{"n_layer": 13, "d_model": 128, "n_experts": 128, "experts_per_token": 4, "d_expert": 64, "d_shared_expert": 64, "activation": "cubed_relu", "moe_layers": [0, 1, 2, 3, 4, 5, 6, 7, 8, 9, 10, 11, 12], "router_score": "softmax", "normalize_top_k": true, "routed_scale": 1.0, "balance_loss": 0.0166, "balance_bias": false, "init_std_router": 0.0253, "lr_router": 0.000543, "vocab_size": 8681, "norm": "rmsnorm", "norm_eps": 1e-06, "tie_embeddings": false, "optimizer": "adamw", "lr": 0.00277, "beta1": 0.9, "beta2": 0.95, "grad_clip": 0.5, "batch_tokens": 65536, "seq_len": 1024, "train_tokens": 490000000, "steps": 7477, "dataset": "wikipedia_en"}
Below are experts of layer 6 (counted from 0) of a mixture-of-experts language model. Rows are named router (the router's row for the expert), up (a neuron's input weights, with its number) and show model dimensions 0-127. Each number is 128 + 32 x the weight over its row's rms, rounded and kept within 0 to 255. Numbers have three digits each.
Before each expert's rows: "mostly gets" lists some tokens that are sent to it at least half of the time; "comes after" lists some tokens at least twice as common just before its tokens as in all text. This comes from a sample of Wikipedia text that the model never trained on. Tokens count by the router's weight.

# expert 86
mostly gets: "°W", " Genus", ";\n\n", "°E", "==", " Born"
comes after: ".\n\n", "-", "\n", "\n\n", " |\n\n", ")\n"
router:121123073109053093105157185120124117111127085154123132115089135153111131143125111146103168039128125146084140121111160109143058124064149110106147108116115148109109129149110157099101058115094150104109149062178091165154159118121043155080086115104178073098054120137080107196120170173104152126152164116180113148124125130174141119119185131131121171110141158161107108167116141090080148113144
up0:120130219089115073086203114058134209125082154127112115111123103143097134123123113144134156097101196091085123087120111137115129132102149149099204111115105147115091138096141176095096104154176129135080127118144115156134172082108059158142175112119141066069141151119098160145170155131129150151102100112147160136071076135090119158142103148127141137075086109203144123097145106117090153116169
up1:130121114101111094103074155111142103162121085089151134165164118088097079122165088099123121092123116140117143154094155142159076110162037174110180141101112136135160110099080129144148137110132105126195084115075129172146140092105164162091129140124136068125072064140152122163167157151154095142160147120127206115102118078049123140125129172079134162141130170126076154119187119194166132177102
up2:173085112085137030136120168157162098126151102152148163134096124119182170090084099089134115092085125121125128140126139119139122139058107178078123132126115142124065081150083145091154128116091079167157197172135157145135129081097114116081106164142150175156128121107123135172143136140163158119107116162085153118157113097118185162147064170129165189132151156155177179076193155112155148123162
up3:178159111111119086126150149102114121104110120093148109149148143157088148152171144138142120226087129063164127146127079107178182128128088092169180106155122155111158134105152141114139094148104118120152112104141197130102117080154091156187165152160120070071095119129108169141133045103082165067104139139118103117091181106174089077161143133149122158088103083057159127172137166116102142131125
up4:115113103077128090107142126107115166061200183091156102157112174130104142158166080118035154144088161158114105113128100127145097158128136120104150109136133082101163136125171141132140090112197140109197138074142162122143154146161143136179179172145138103130154136116156146135087161129114169080158127156091111121146185140084103067073209135103094170150108117140120141146119159131052162125175
up5:123155071170094093195117150081133189068145094141133139137112097128154110123120140110132143116141109087050147159109112131116052146128129103075111186106084148104165108120062112061143144138114129122100105068129125137117151125171145154064122114103154119108187101152153168191127148126115165181080170098108107123142147129149124100186161113106155179151181125173124135182118125098115114043094
up6:120104112134126141124136110097092168174123178051130072161118071091063147144045105162167149110109100113117081100154153136125143118172112150102083160152112086135134170124089096110099139094119086124128102140151145197158138084152065156147120134072161115115130094086073187084169061115105071099178170126116152127095113163115111140111142111144133145162183180146072152152167130140112115154159
up7:158100069113167048145105150076133104197136087123114140189150129089091121168182124157127146121178177131113165123114173167079136148134175126054100117198096127123138081109128108131095122129137096104140121172118121113137111126197108089101151124081143105127115109123084198156144141078136210149137147164142099132110096167099112091129150074184147108178103143121154142084096144122148095148181
up8:123142169129136079073127156130145134101035131158139147162150179103135085123086071138150176063102170156153141114086084091169182093121109169163150116183118133116100128089099102112110114122136098095169129130193166193142113090087103130178131143090116085087105116183144212134118163092114091109120165167135073104146134139130121151141069182144140129118131122182143114106124116139146127116200
up9:168100118050120064106123109158155083170094073103132131135132123128082109108109195101129169098086107116153154113056159161084104125142098129150167134169084148170098169152159152082110114156075169108135132139124081075124096079133074153111167108098166108092113159109186134183134142126159187134124093139184175141102109124152083194085167157150165104129152147120080127120131142186151131146118
up10:131100101098083110149136140134132093113138089119100152118114121096148135101193126153141117113161183106100144087079134113103095192145131118196172198121204120182116160125167102070138133094077154111087134089120129157098103121154210114093152152141102118109214141106197131100155137109065106075154174072121124102092087110137118161165111154097075150143148120078160122167159131134118112154107
up11:154125095125137182130136116108113094153126136112141185109189130092127124119109097181120117106070098150150090191144153109109121126072137085099103147129096116051136178160072112091146107089021118160086124099163131123126142065113116139092113106130158105119111076087124139129160140121099134070144106119177155161072161098161148183162120072121160170106143142098079067082130175117135080092128
up12:087115118092080112125154129089113197126208107150090135102119165107138089140190152117085139132099150135137147159119091104131069143121136060185208135142134132143155142164094114114029116140077159107107167083129129132091138113134152155155134127143095177143130142096159169177149099179118172100159124172095090063129149110119173131120154130125162115192136104080104141044145144095118107104138
up13:120101153164144055114130123119181114114125171187114166126118151144096122193128119100180132144113109155125128137093098115091037130147133121093140120181115182140109091130134173189107125222179127117109122115177092136143080100134141124135092116115112082102140107106121114185108148157097135131146149093108136077167102084160150062059146094178149159146104146184101090146173102073125170084135
up14:130117131111206096131084140124129115124147124180075117119123171114125084099135127154185095082212136146121145122132102102069127152119153179132155147121118139104178137105198085103117125148147140114178129096133127170114081084136171139160077146187166077099157102158100102133119167125099162110072177081132144134107130112152120172075182116161116110072195132045108167127101131164126102101082
up15:079138162141164075131124117132200126126124147177112102067111103136123116155117112123139146128109141157122160130076081175140093116181113169095148130077093130127088082104146119143087149156188146099158112140155118162168104072174090077112134092071115094102134144117094113181101158170147070103097112113106148114114132154103126110055093090128169127137080088153172106184198100217156139146099
up16:165126117130140106064106117139112141118121101122116067082139165105102105116186120102097115079147069123133165133181115140158148147123096148143141145124139092079173136086208161142127109121115127096097114127085129141185105123113096220120149109108170113141147148147074105162166108091113097162121127062121117032066132168079168132124141146115119133088178128166104159164144100096121105048188
up17:163163140176090155128172152126096109095135101195125182093163096088077156154104151101119154065108160118054136116150095125141108171104175167092202102182114118112133141162145172131133128181120174194075123122120101129126127109142175084159137162113147167199118086136126081168132126121160151148105114124144147109095158145114150111160115121080184145117059144113096082149145190182090115137110
up18:101115090157079099115135130092126162155135106135157117106126055163156112150136133134127147093184068167194065160109104155117200146169161090076111109106094154114141094144094136169087143147198117167050120081168134066076105109097159088065136099119156173132130096157124125154131120100164094141109154150129133138095142167113103156150130151163123178108098132071175130167116169113094076103147
up19:166145158136116090125127122159055081121115122156171097091152169088101157137166124113175171097105147186115097146156118153133045072151142190142199142082144119074136142185195137102129102110128133175141141121105135123114120052122115086109109117136138141155098086171140116165074074160137138126068146142144161155112094197150156137076155113137161160126184096132090137164085114130114117185135
up20:161140123187136102140126192186074105100186107149109176139103072136169096127162108096110105135108120129146161114104138152147151048129141097098128080148137080156140049129134124150131168149117159107147112115097123124088192167109165125104203119116146121164158153117167093119143101125144137077172113120161164127145210070102125093173136118175070109191126107099110106150183168126133182166128
up21:084182200144076094167139193178096138143091109148116140083106183056163131159151142138135151116144118135107143150127174145106166152139126099110116133119111152071125141084085144080074130089157122160103137089089141121180110120195138113094109124097114128090130081169107170175117126159141073142079188133150128133121088148140192158141176099143153197112109120193064114133160103131111077141120
up22:175105127088114113150129144150139082134184109137119179097106172116156092089190161138110154159102144177124173149055090116128122163161154173128175169160073178189096157117115127066129138130079161074110112073105112122136124138117123126131129143135111139119084194063134137110157147158112113122161120160143127137119088118114183113117101102141180148151160105161177169131151172148202087172213
up23:195157180148176152100103162112120140139097122149110096041096084183120100164173148103106097134169154180105144154089106111180096163131116064158157126140113146098183139131164178129116196096083170140140166160166137151140099182150164097120130130111150132123101119179085111168132143120097130158120179085072195100088107139152155129090086094147134148136177114117167151136139169138194117163120
up24:073147114109188059124157125153154144144091114161106133127085128130157180126101117091078178081045156157047116156096158121136086115140147139122081126037153173147064080163109152137140097114094143115151103135162135132143117095162112128073124103126139156165178145100072137150164115124175169131112176122145112174100069140154134101131149138151103168088105119097186153168152105091115130075108
up25:116086100148076166145097146161150093077076119209148117110098127071158172063146080119142138111193130097091116161122097147073148119083147152118147107163115125125144175164086140080191117094082103075128111129120102134173138076134134161122156095160134155127160099120150181108134139096073102140105129144124126151039139095177157149176144148110113186156138148169127130130056157159159148086121
up26:118164134232180128099130087186128157169070139128112165178154161103134119113112151121114152127153079141154118130081116143142159120110097105104120115133171135032062132138113114108126158118173078152106115134124083121193154103134134141133105126095157087157128083146120149195158151124092117131074149148146143175177087104100114132175162085160102200089170144095136202091125097129129162110106
up27:092152153204124159148092160142142144143117203134157112183090179098095102100097117174131083102167098129130142102118172118183085122121142125165074182133134100151110083060056086129127151111140112147140089156092087135118110082132175175104125169119144096136146105165036176142079182088193117105086111102094118128150128128136127149166096108157144129131152151168140144100123091113194138128141
up28:137217203188100181082149167143077102145145086161145129175091119110130123138160118111116136125115125123142135134161159192122068099140160080180177165112163123173135171099156098085126143096135148107180116129093136148082138147093124139099158114171115157142084151151102101135139146141120143120131082103093072173177074142094131138128115147133106175136072100082098090178196102125130150203114
up29:122162133062128167094129071101164129124139094138113108085139127150080112131158086092176143090134152103102165129128109135142145146161159040178149154153149105131122097076147146121157123090110150128085134082071162121110127150176075175145107138175170123131182158158090100064072167153093152174132181097123111112149158159157159121087162139118134154109189164178089120061080123114135147063106
up30:161150186123091099144111163119130110091105102111143099116119107083083108139139127186136120107111096151138071085079173161143113134127151112143105155148127154113122122108151136108120089088107148142151197088073099127164128084163096155123088126053110147098167061110103128089095149149161138112128104119066107176076118164116131062137156132118218156174189167160066071163120178133155169141097
up31:133109114140135171128131111112133170103182086198097117095142091148053104125176108061101151108134164137123107118161113120146076142081124086185150105157124166143175186152117108149096085164133167080188155107138129120069106123117069150150111102134147148126147117130168164165046147161117193122140145174100127090099123119122163117109184130139139118102165098118139148041100178198131120103150
up32:148117127162108098051182111135097094103140120140144138095128128146111140128152202141175096101088065094111165184127188113120122088165147099106127113104102116122155160115076114134145158105174151146095169146121100076160123138105117075095089158084120163073090082122185106110124096092155116064179108165069125090142191105130163154162079095101151080140076129098083131146127094129081133160164
up33:042101139112148081101129166207126210147110148113141137182183088134103100129093101135151118097160112127109193089101122157172106123101111114118139123134153101182108085120113155133126136139211147147147151118073132111157081158114115135134142130114167089155201182153106095118135169134133136117154117090057114138091197096095099139147128161186140164126182177116112120166132130165106131065108
up34:159128107162199078048156088183144119158144128174122119126131126145102117109148146089130119165070179153095136143114118118108094196094130144151140104084087117129134107128143124066131137120169119136112133092128136107104179181096084110130116097141144170109162188103085145188152123162139175146163113145124092130164079124146106044114215111139143113121179113142114169100156148051081183128162
up35:128107163096143144139148168173100158106082135107106094187131057074101076185083111139120066100140125138198101087124167095108123152155143144161119182113133101145088121173172069101131086120095172151137162103133111154186114142140120110196098133115116150124151067132106103158151113178154126157090165118142124126072162102087122121147140060169132120149188111126167069129174099125111159073096
up36:116092089156128151127180171141141106059130129146074123084121100109101176109124097134115121109077109111129110142114173096166059130084157161203142107097154124101068132142099122179169077089079142153158170155156113068122158168126126132087117055166132133133154082099095142140098129135057158100132074152169198144145144122185083171128177139145111145114151115191108127121148148101116176100139
up37:120109124138096139132129168144092151066100182159147112137139143176117098164088084126135159076151113181133134111106159113058143131207159099159085173098107174109120107156113106147129194108162132123120135198153150133112151118103150134118150147108125134182120126139120096177118129117127170092098117148147127055156160111095130097146153118162079185068112131101080149219065086102153097068076
up38:094137126150104160132114132115103107089138066148115116130144150142110124103100102102084123158102166102123134169141128114071197157110159119093083120114082166141205176088081120112110098135132173120119125170145117124137090124106160159063186094118144107093142093109183169123176149114090165111139130138178163138123108132119164070119163112092141037072148135119213181074100144109175085130186
up39:129102117116144084124171159113115132158137156105071112180133157119118172162112144160122143118109137147174153112073167064101167152065155129135103112033100091094179202094118148133118188140173148134087135113096091101141135146135101073138121125129099155147161157127083110157124145078116119179123153133129171085104078133125152140195123096090134141134200153149108062183102163126097107203112
up40:168145113081117093124209102147135130090178124091120127118161194099062129152105132156122157094091120097143105150120137128157109167146122167145149110152143081099133169198092107181082127118174154096137181108172100048130175145078144160178140130138132131136110131106154119174115130128103175141156155160058147119101172153123180142091148090172159118131104142151156119069169198111077106152172
up41:155146172092123093141101119173088122097103181159101170165124092085074126100077111072075133100189104111185166136094130162080126169138127055193146164139137108125152134077106114190155132105169172124122088061095127126105097105154139177111111123163130066151146137127130115126100155120130172186109144143108159110117142139113110173062180087124163127164178157099075105140135108185129139138140
up42:092113146139133142170137127111139114092121100180134113181124160112161141133112161098141164118139131116180144109166173128139087103089143116178158089112072136082105135150092141087122123128130132122113089084100114142198152165145059158094124113184151084133109123114090114125090133138053186093133085180171062122194116130169095216145092172143142133133149082203124095140106150100134141163196
up43:168137084118087110194132198131151159127108129130072136130150120156134090150191073144122160174121113120160134125097136184138083115099148124110067120156187165088070063120158121157139115146086190070150097112156126087099085078142165115128152101143143107093140146084157132118183136147084115090150127177157067156128167160170188126120067081158141139149153123181151136072111124113156159136138
up44:115161085108107086173141117100114177129095106143100133141142084136155106145110121130144086106123111155118153158152185145154120099155095127159090096144096064092124147154086053178124148056169160157105117118093130131125102096103166160196176175089120090133120119156127126166149151174162149130072094083102170170109165149176084055131106205141145174119133125168164123186123111116107180094164
up45:112124127114118089140129181093103176105103097169200138134153096152141098081136094101197114090096137121107168140117161101153118114091113175065197083136146112127103124101129147118159113137147144098175149131140138176166144079091110119144120156089176113133129178153150101182146139169176125099152076137102123074176172131137149202224109152180091117148110183108089182135111133141106177120108
up46:134098194124115077097078149155088132156056138162123087138168120152088154140156107161156173217100106117116150191122131129106093109145086145186166145115143164080086120064123157060150085132110162122160119157117180138129147098143138136154133099100125069105122110154098142173073108119109131116091171077161103172078121151214111107127176082094115139149154105111120154159139112179132111139112
up47:111164131124071117092151102077189097159138094118128169111117131159070090172118136139130157105102145149069158076131155167180137123148124145168157107125157074105145133182143118123100087120121173097102055118167170146121175084096132102119102081149159106175105151159073116146086097103175176181152162114147058142102129172179195095097172098067108178143115128131131134106106097144105094113136
up48:101145129075089161111138173191151162137090188169125067163149157167142104102118118129155181092136161137173161129095086101184153103107101143113182113172173127102089178110131168152094122143172115084107126127146165161137115112105038149198185117097107100121131153130128115086128103151099134106130130132091122056142166116199153164120066139187101136127164116172156078140112137111107124092154
up49:105135127126137106116127138108118129111066109093130138129155089204141054132119098103176051123103125124132134086167096150177144092085135138135118103104098087110180125157120121095124093091143132178134142130127169121158086089153125136111152181033163086090092098129103164159162136179145120139094195120128162109087077072098107158159129175113141123162070159144070129167114173122097114052130
up50:136125089120113062105134043120151121070118149156173134131097166115177074082127134148198097131145101169072131147155105084165173089119110106065125114100160148117191117134131141058171166121167121136120155105099127095176161134124116127111124099170149152188143117101107116155103181134126093160153122130094126051127184138108147136095173123131051136106175136112110141159127121076084155183094
up51:093137129212052101125063141100196149165155141142082157110117141166117098131081114117152129132166092091105121161160143179130136109193107094146170138073175126141125133119138142132071160132124124066086075095121113142174124115134096082149136134174125031112107178184080151096123123159129162166134172146179109125119156127181109093106130095108110179096115121143074104139128111143128072130154
up52:152137153131103104128174115162126113107181114095113156114111156163219133146140131138140124080119166119089119157073068132095197172098146118100125096141130098124094184155160086138118115158169138212123108081208132140123135122106117115137153198158145105121157073118146099098168133117195145146152168045144137161124150142130184153115176187106075124108119109146127119126153158150069177103152
up53:159118147077086159092139089160145145165107099097130112163117172165151123128081129184115133113100113143100170164108114146135105118176160104055180240161127187137120123129117143140116138177054100183117123059135098081133137159127078149095091111130146108109122087202121118072173114148150145106073141076140092142103183153128188106145108170135136113075144150123140100115124139144176125112120
up54:130210086186089073130119109130050137101127173176133170111172165082151187130151105164135113139195126153164165159110090126152094080142122151136192139145109060153174148148084125109132122127162116106127101107062076152115155069124127121126148115114102129176147117177112165161186113130124160091068110144084097122113138131089135089195124104179158181130123134130131117153161145125087088121131
up55:121164188112085100142118118126112136129088132147179156181157176116109132094037156116117152124058140165074110149127140101162167085122193120145150127132145077098067122166194121158143102136115103121151128161164162138176075145126100169099085082139099104101109123125148161122101133161141099079083161182093122107119159169166103156137131112192136173066138131184111157121154081119077136158177
up56:106143156118150167160162144100116158092133131110203101200145120157117104168144143148157119123151073189070172124102148160101165146164170077091123127142110094135174164134146098082113121144179132149030085095120131112114126130180112115146175138092106089154110126189099125113139112095164127139116204117153089094160142169132091146106149104156123110061155136100104107156151138085077088119050
up57:111167097128114125109147146074042154169103128139148100186130138188127146162133128116098132106136165124104155060071189106136164138133139157138162123111128105121101105174081106188132125160099102162141077131159145169209100121143145191125095192116121133109160084138150164187151133068192117182108151167142160130108099113100126103143116106060159141164088170161164120120095150114103165089102
up58:138146122065119142162122135143143166089056194110187158154111111118192078125173096153114103101092134157068125075143128090129112136091089154149140165081127146103099088163139099109162146119170134168075164094039144130170170112160102143132131101166076119120145107159145090098160155165156111098068162184110150069104147125137141177143080137068139170141120118157160128166112129122086094148154
up59:088069141097172091141112161070092094127080191161104061133109118158125112085109108093169137152146106114141193078073097180088098159123139094108137126105129164159092112109118074161113121094195089107165147135147150186191095133046140137123167136124119173144157111084056120128108128155146146147120137093061123158117123131138127131151166149109122127104133105198167102162122099173138138126075
up60:142115119121098151130150091121089131167106138120131199165108095163133119137093154139106101097136147177110119095112160167158094091189171106085115107170132179094133124130104077107096146123116147146109129104113101086117111077113103121101112068127150171197105125096050097194162085192179105134042159129113108181108132123116070166104096101167138144145114156128108188149171070093091140163152
up61:151077144108101118125182161151098113126029102096115167115157120172155132171105121137157088088075111179152162136079159121115158135128161098058103127035082175123136136055128209189125126113113115121153146119141118127132121084109078139123145148151120137135133129152100148060127135152116068122100144114081174119129092119143112104082135107157123138097063104113169091197177145136124140092127
up62:128110115121167147116149145143110165106148120149161133054111166120117116163159139129089102106137140123136172162115154137176179093167101136129202121084121089094129145090146158091144106125152195095110155089136157084123129140153108122147113066115139149110113142128094123140136146164235124090099111109149073079075140137165105120096091098042188119202116108062215093120104127118134164130152
up63:104164082120094065166106132141110102160083191083151148103110105076143116167138117125158113155185122113144150100128114149149098147099138115101099122158113083165146126122128133126172126124181070167134084113063110127126150092089119135135155134092089118154155163208083097149206039148156132135094103127088123118134132224113170167140093110151121135181100143148156151111168155104105076099077